Below are experts of layer 3 (counted from 0) of a mixture-of-experts language model. Rows are named router (the router's row for the expert), gate (a neuron's input weights, with its number), up (a neuron's input weights, with its number), down (a neuron's output weights, with its number) and show model dimensions 384-511. Each number is 128 + 32 x the weight over its row's rms, rounded and kept within 0 to 255. Numbers have three digits each.
Before each expert's rows: a language model's description of what the expert responds to; "raises" lists some tokens whose logits its average output raises strongly, later layers aside. This comes from a sample of Wikipedia text that the model never trained on.

# expert 4
Description: Place names, name endings. Words completing common place names like States, York, Zealand, London, World, Europe, plus final syllables of foreign personal names, e.g. Tund-e.
raises: " and", "/", " (", "-"
router:081133122119149106145115137166153131147120153132170128166157101169206143119103150137113117149093138152095134161112153139130151126082115112105154170135155067144201109147127159150169116062147095124108147183143101145081157139108135100068164093083158112107145168114144104108123104095111125109104088116100109099090124122074152032098079191133143169173159189147174138148054107173159099111112
gate0:158071147160145169109173136118164118151116142165157127190117137112134085074124144167153094123161112132133141094108148086166103121124113080119139140132113114172120085118157144140096041097164135155050108145161115113109161115133069173124155149124062168141166112104152102103184096069116085120085143155114136116112104146071144103081074126083121147082149126129079158106057066128131125105160
up0:138074151075094118149088137119195141107148141132177161087179152101138114066121098140140110126159154159082091121129179204113111139086094069145109109152108177117133149131157109197135135130173135163129052112123115127149088167077205115129074176116140135175125143132118136156074111077162136083174065160102097082170137117145076105156183121078126076095177162151147177113098091130117155154083
down0:139142104141150174096106096156115114181123087090139102201130086083110054095080134108168089087091058151135147171111115142138136124141113134075098067118106093160141115116116161095134085138136111137121180127117134120093156150145133125059129072147153124060059153091123163134113157147116137053075081114081116071126127072158150126149165112172174086139142177163137147162150104057169118128161
gate1:120141206138078129074172092133069122205087131133143147115062138174107163193099150115119107133125164191071126124118151126123159064184110166126104119159133168231088101170128082128082143153115130158119139172079142148129068150136141101097133138156166147124188136110128117153185113076119119138084161170140120097153175112110112176088164156124091181155123147161168054155137138114109128138148
up1:119126150122130186162086110174191097116124184125108135180056139118094132140179178124127092120120107145075174146079160148136087152120112173161088092122120139154170157096091139057158113160182158112094093171141120103127132076107107147141125123098079128148093107168126110103117165146142126148081120082182105122144097200165132114143110107116119094096113136141109135118129174088120142115104
down1:127172105137061163131129075098063127097154103100132113118126150168065084110127147150088143075152080134182149146172111154112170176110118058177076134188060074139129145175098129123161196129195150112133128142082106112141116138131117091135155157107096179134180125100091168140096136065185102145114156152165096108068111132120170143128138110110152116136082111081086137180150193140201125123150
gate2:141153109062200103115151146097169105089063182115157121090159131147181160116050155141162140133141178179087121121116106111115063085147113079108205119125137159180135189160137147093105113115102098123150079146136093145110174098096106104117131137095131168184060155089149148160198120106066112120110140112105145072142112128111192108110128127111117138121063162122137137112159110105203088061154
up2:159158153098162148135099100162181179127159098129089100102159098121169124193138062082163060068101108135087139092115158183132059150078189115132122127092162154133148129130134141137135088185165130140166175086161146081188104134114116164139159128109121100112136132107142132071102108119127139098117105139098112123091144140193114114171092148121127125089167083106127156162137173082117096109142
down2:150097057163093131117130120092157127049117158130131093068174158126127161180116141098146133119131103169105172138136190157127064149149149102121080107054099150146160148080107133156137100118097144060130101133158115076093142106164144100151210126132098164160145101137147077181105131145141139097088146112089112113156189159096092150112138138129106056131109166120180080126122218120112184146099
gate3:107134110139122154087083188133063109149093130115117154106122156104118119135103081150134137128183199169141095127125194175074159132180049181071096115129154086071209093113134136133148164154160108126149144157153100086121085134114155088164168126167169132122106130140035170112113080133108182082080101139112098129076180132118129204144152096110130170097104140107088190153108131157158084106127
up3:179146104175095116139159084177080209109115166123089194122099075186078103143111133121146091166097124111064190137040155166129148102126141178118140121163096174074146133209128129217099153154152079145119117151121143111104099120105067154164130110101129180103145110134143126085168162174071050163108128171082136089130101174133157183191122159147116149115041117228133077117161208092123072132136
down3:095133188156112192108112131130169122139121154135138063138099121088138105122206146152113165141071145124063128131150145151152100084191142167119146156132182147116105127115176111084082087154121135158172139121123162124129173102088150165150203159106043133102101148131154120126139143145151131106153131132112081085144121134118081168127173085118195114152129079154046132148112116122126182132145
gate4:102201134080138169141231154151142119132190146087089102136138156121093115105121063118114155076106143138151103113077100096099086170133176108109145091134133100152074121145147136128152172164071124141188128167118085116164122081090145154099131149129080139104126138146133134157180142141099126125075087189127201133115098103104153123042177144116164136109096118140166113123096152133037132129118
up4:049047126106118043139104141097095033099160098093118093154132083098159131107112147130145098178156097107165119189076110125155104129141113169157065168074149149105098059089036099076106197095212120122114115141094096179213169140130108158122074146063136127143128127134084142129089087132141147126139115158078110152137129171142149073117155108161194105119130099123138117150062115053156099077106
down4:138159163179115183141106179114019080144119088144114201103105135148150129097132150149138135109117142110167114105170172162083058160125182155125068105122138120137111131097092092115140088106109097137129095088085115157136128116166196186112051144120155153093086137119136175170195155121146130127057235142125113123146114123114131103057121183104090093089106122123115139072099034142112128119113
gate5:118185144116129071061120139120168095106107087102158120142123114119128088116132144121187192146106123076184129164190118078068114119107117127126120070152134100156116078163093092104197147125158122129167142121171175110137076153146055134102144137177165198161181087104091143137127145154120096131121112101193189132140116144089124120109129134168110148093115070161077111162120095146161136153138
up5:086116106127120136132109094136184111168175118128109107108078142162158109088126184147111153124129132151152154117173122128144136171100115172197116075141120070139130104126095120182083154120137133148070101069141168153089174125149134119066076095166097137096140175115089159165153094033119120092092114108136114073130148119115090150106143172090082174136122138159146090117189078175147138065161
down5:114068121096185109170102167147150131136099128097104169092142077105066108091056116135107146117155126159132169088077136163158183197177121066178128125130160061152113135065133096140134178121122146084105145148122068124074115090133163133096084168112124103130105139108120074114138085115124131146177139131123097115081131130166191115097140140110116135084125113117088121160112124121122093105116
gate6:122124121144196125151159107143175108154103203103160150093173086114079109101133141197087118122141097138129131149199127167089129196145109102104136098167152139072100116107174124127132093129143067118172161175137137140169120121110184071153149137113142168168120092140131180160170128117110138072124137172129141098062141049067127185152126103148087144116070159114060114129152118056104141089122
up6:087101127138166105148086114166154093152107137133150109182113150135099146070133118095134110104107196134093142089110142105146110129123173136170070163126147169143177116097180107077100139171122119136099135157122085139070111097128129126087125177120097044072078124106128099138110160131105129091144125189127154109157146152100120127060090122112120134167101141152148174113120112106183107110141
down6:039118134104156122078071116191055137152077118078144120082124138103071128089127129102124106142152147134123176113085093091172137132118096229181170113103113127166102081096038132149141128155097153152150064072165159100105167096162071100091081155093130062129154125095123160133099107112164120171106056175135167093126108140125109199097133147108090130082188115161128121119159128148109094178094
gate7:100131149129088125125136166080092079103154113106137126113221087092122164102120095094152098137124172095102111122109088173130137111123153114095147144145120137086131090167094157101138186101163164170163110130138151110105108136172103132071096136111080066109147128170243170084155110155145144157119156146103147158103155092135154141134072085209111104169173219161126095104130185091088108199176
up7:088102144082137141133137089132151106039161140124136169158114138177126110106105168145070073064092107142131123089128158117142088110111172078085082140135158141098109131112148164086149127180104089102120084118135093101178118165072111199099142179114137157131172109183106085111146113114200131104064078121128120087154122146116115156079129174118143069117166114120072099086047185107161116117157
down7:087133178158078136114189135106109136125165115101164095179110140148079126111088154182119159108121079123121120139161150157189152099151131171121113127140092109062122099103130138179102082149131112135124026134112112117147124125087151098124143118130131068150043112154169089136128093167139089095168144114150169180121101116132104130177141157152134136095096054144120100123076133149114087129129
gate8:125091151126113123166092127120106167079091157077179080166168119094083110092157120058127150081142107079084119118146087114107137187113160130138063141171134082073150171070165111105114153109105067146151114172141091126151137058146124103170132130134100150101155108145135128112131133162127200159125109133061103111157142170135102118111188124172073085148087189053131114146107104124178072116154
up8:132107180097187087106165068167136101079124173093137130093181138163109187158176123176125181103088113197085155116074128148157104104163107115121146047133074138155122102088149139124090116107156157069130145108183153110088152158059140209135168153104144078107103132051092158159161139106154150025099094144126165119165133162171127206115116184175125148070104093114141157146133157164091106131193
down8:143143128129127142107146144163122205137136150113105168133147151086150191163127180152218137096167199083145125149136152077151167188095105060142150103112151132093125146199152158112110179141063129129108143105145116111128084140157133121132101112092131095075120108116095114118051175156134134065077128172144137125200127159173106111093182127128126166169149166128177139060143127117133143121151
gate9:124164210152143098161135142133131085132121097092129125124150103155166143146136111180162159102116081119125091070164092132105130091085126133164140121158123124142124133191153187160087122172126181139175128119112098093182109126096150114118145127159132060100093125098165131119125178157137104116111153162146148109182126180107098165080065126169109135103095153175128188128106144116112111135122
up9:152101155067100154117104117128191152111179179166081162168102164237114108145117155072087112125140222099133133194121131119138106102151151100127183145123127132101065127097098093119159091096135177147065105163102167115215095138141138174145102147123135185131226074135117124142103133141133147133097132122090104152117159149082075074074102119103175171103137151091071090126168179130137093093160
down9:090101079164154094116140123168121116139102140118136126134221079135091170182157142092176098121176185068110158152143111139101091153122163152104130151136076107112199140115115127097100085149120162102113170082108144172129120208133167121088084103162144162099158147134183108105128098126132121157182192142135147135155128119126107099136112099136116165109139162109086088127131097164116112136093
gate10:110142081068181125121092097085136145097135096165177159159104123099139128092114114130103087144150108156150145159122197115145062140128087126154154100163093121123083123078120177159134192089179120131091087072113111131147135168149088134072121169124164121135115141078124114172129076101086126128097121080145146129112110143134080108172130122197124145200130101146134136032125088153166116100097
up10:141132140090062145066122146118139107110124089116123187129111133155102147123060155138114118115160137118115152104055081081092154161170098124105132162154132129110149098152155180136097133118110139124075111085143184138129152103106037089048105154051125180106179172133118081148178071118156182114079149094148143053102122110119088129101134109123157076109115146147111212120120094145174131104139
down10:081137134126115141128146144069134080183173188178127149102155055113109126097041131088150154078141201086074125091151146137115156110099197131121095109209116122137107145105105129148167124139103136088122109081146218135187164082103174055150126085172066072128081141150136130176124138146139117098099135093201158119172122082101062110144090162086170128146089178160081163143167134159124117136118
gate11:124141086149111182089136156181129091136143107128179086132144118094101047120097150214070129106136121083110155161098146154125135071198157144084163162168138125093126146147123103147145155084106155185139130159108130131145126142110098164072167156093118070135125107061074069117108142132163076121141107093152118180096115137111150090179124119192169076117129161184167149153124130104159168153132
up11:141117132141117119195082137150154082155137131139140147083119123099137095127124095121187131166201192128126114105129109161146094081140229182104136098151150137112082081164143093107047159158065106132068174132156141103076125168172107110098135163088136130170081139198139089161062124163130119177111114107128145175128120136101081075114105109165167133142124158078159155091169131120119133140084
down11:165054111133109206093109090151147133100096132173193208117185104169161127132149039144187132112102126101123141134096083130113176142095131114150147119138120163132162165125110162168108130127103096157136115078182187128099093074122137131140143150180123207112127179114081122095192084115092181120092108168166089114101123084126109170131178170169114198115122194204152162144163144135146161156116
gate12:049119126213081086179114169111088123098137158141137122145148127119172095135123123149135146109177128095095125114100151127175093165098157089108142142108059148161130179147159083136149138120069136151145093151184061160121128145104171151138072179152165175153128155134129201059169091155123108139121134126103151117140078140184137076162152121142169120172115139088126123121142139079112082145133
up12:130098159134148119093170155163088101151087148179104110046107116116123089066164163111195121079113115107071101184137186106144148145069128105150136114181092130123120132115179117121156085090166150215125092140128102142129137077146145137069134129116122051097121080201108095071142061102136118103139152134123097079134145184153087149106122146129122140109148114123096139061105147129117163112144
down12:072115155168099142121158098151131166090061093184161146109144170162092154118111078126137134163143152133140159148129170130105120105113134158122161135090153165139167147133091112090107158140166074134091177085105119126122138150081078144143157127148143122125147122124143112122120131145165151134122182105158108074114106119142128106145148122149147109150165111144155140136124129164163139077061
gate13:089107182084152078121141111137108137133133093137164150169186099101059087048120078141113142113161077106177137080089153166147110150159120111152137113091165097104086141133122159138099111074153169111132156145126127072083105096130115139146144133108087113118146118121120131181164105130083146125120145089149138168108139086160133147147117103129154180146128164136081166134141101138138169134105
up13:137182135135101123081082145118136123154070101115103183109127079142117153146179173128091099163207094089144183111139083195123173101091112082105066110113152181090119139094103170102118168118150167112119066111103137149080133098075133153162101179138073087132185147115177159058179030128153144089109165114122062157106122076183152088109146171110049124123057105120137096129119168130164145139138
down13:131163147178184057064093096133144172121110164119120122053134123093132088168115153079161086142128139108140156111153157161095114092099106054134124151112077166079132152167134147114067132107117138070161091107130152092155177166149151121185120112119141138148111122117129155081115144093076111126112100065118145150134128154134109136121154103127096138179130140153178099093133129097136137110169
gate14:150127104173130194120081105111153118158100110122091098105129078119122122158190115096160086119120070068175097115115139090099151112117174092156190158168176112121152065160099204128135168140140131085142135122102126134144102145133071094156099163140134107080122095089164176155110118147098155122094128144170109081210167139123110129107101167099142140100148177162185168170141125091112154153087
up14:096118139140152143125168154129163136100131097105148165115081091142062124109087090108133185090102142161098121055113137125092111106147094142112104130147152069129152097077131125116126121144088126145081144136105188093145107148112192149160105085173114128126147147157123078100165143138130131148132108083099129128150099095150133091107110106122165150140100109063174070173143163107119119135143
down14:112158154125179197143147106170127109152090144153189141177134152169130171127084086132176159099192150091155158076107159105123157111136068125141132111165092133130146084070155133127085161144148132118167131120120156075126131132143123118122184139137165134111096170092134148118099160118164101153161103091184103137180179141141157091164160135152176110084161131144159110087098151108109122210114
gate15:107239208165177118095118127103124067132107146149119104180110131137166140095135098185113137131138101089088129146151155167142151142121141107123107143161140099153172118097098136152138176095078072141143131134115153091103171107136137088082108139130124131138171118160112145124153122056149157152077080115142166135105167021096122135105091113126171095096165192140074135092124166124062127119170
up15:108098168133137075133150097119085139122160156109101098172143144130159119186160166102137046143136095150125113106149070168086101137100106110144123105181180147095193131076104100092146107106106109140121114007175084152079136141134110129109155080133118090181135076081116112156201071162141132114170123111142217101142104118101127102079168161115129116129066106151132077110081199161150159153152
down15:131113129148093120112191083152161115137146170102121103122139072060152083159148120091150104103104098157161163128077086112106173142125099143121121118151169227118112113147058097095142192204124106103102159121107147184115104162083193175145088108095145057163127104157148109121165136181078136094164128117086134147119169123084111172128125110096177120140146140089101123099134112107092109149138
gate16:105119087136092151152200147095094127116124112102131101184124153156189118097184178132092089124204115202141126084113100093086103097175154140126104160119142161183152093162067117130110147162103112116131134110121164118183165121123112100171137155125157104118124179127115182119126160102111155187141101150144098150157104159129136108069082106174156122155145098121055135082143129158189149069125
up16:158147177135045127132182133125142094191141081150141127121176169206086097158059109119080104053131139154129109171166171115122124083117063098117149138135204101144124145122127122106150127192113123146133206137061170054128111120146117135114130119148138176137068131167115124150114111126182145115165098136204126099132116181141184166153064118080188128114111191117117159076190141088100157096074
down16:134122097149137167165123169156132114071083090106077108109143185135131099137126117132115128123088144135145112161088156142175149126135164161140110090124143051141140167129101062204146099083111107082103104133188105166143093176114139142102123141136108130143195150133181199170094070145134124048119140194121057108159077086115154100129166113109158100126097064154112104192114135103112123072110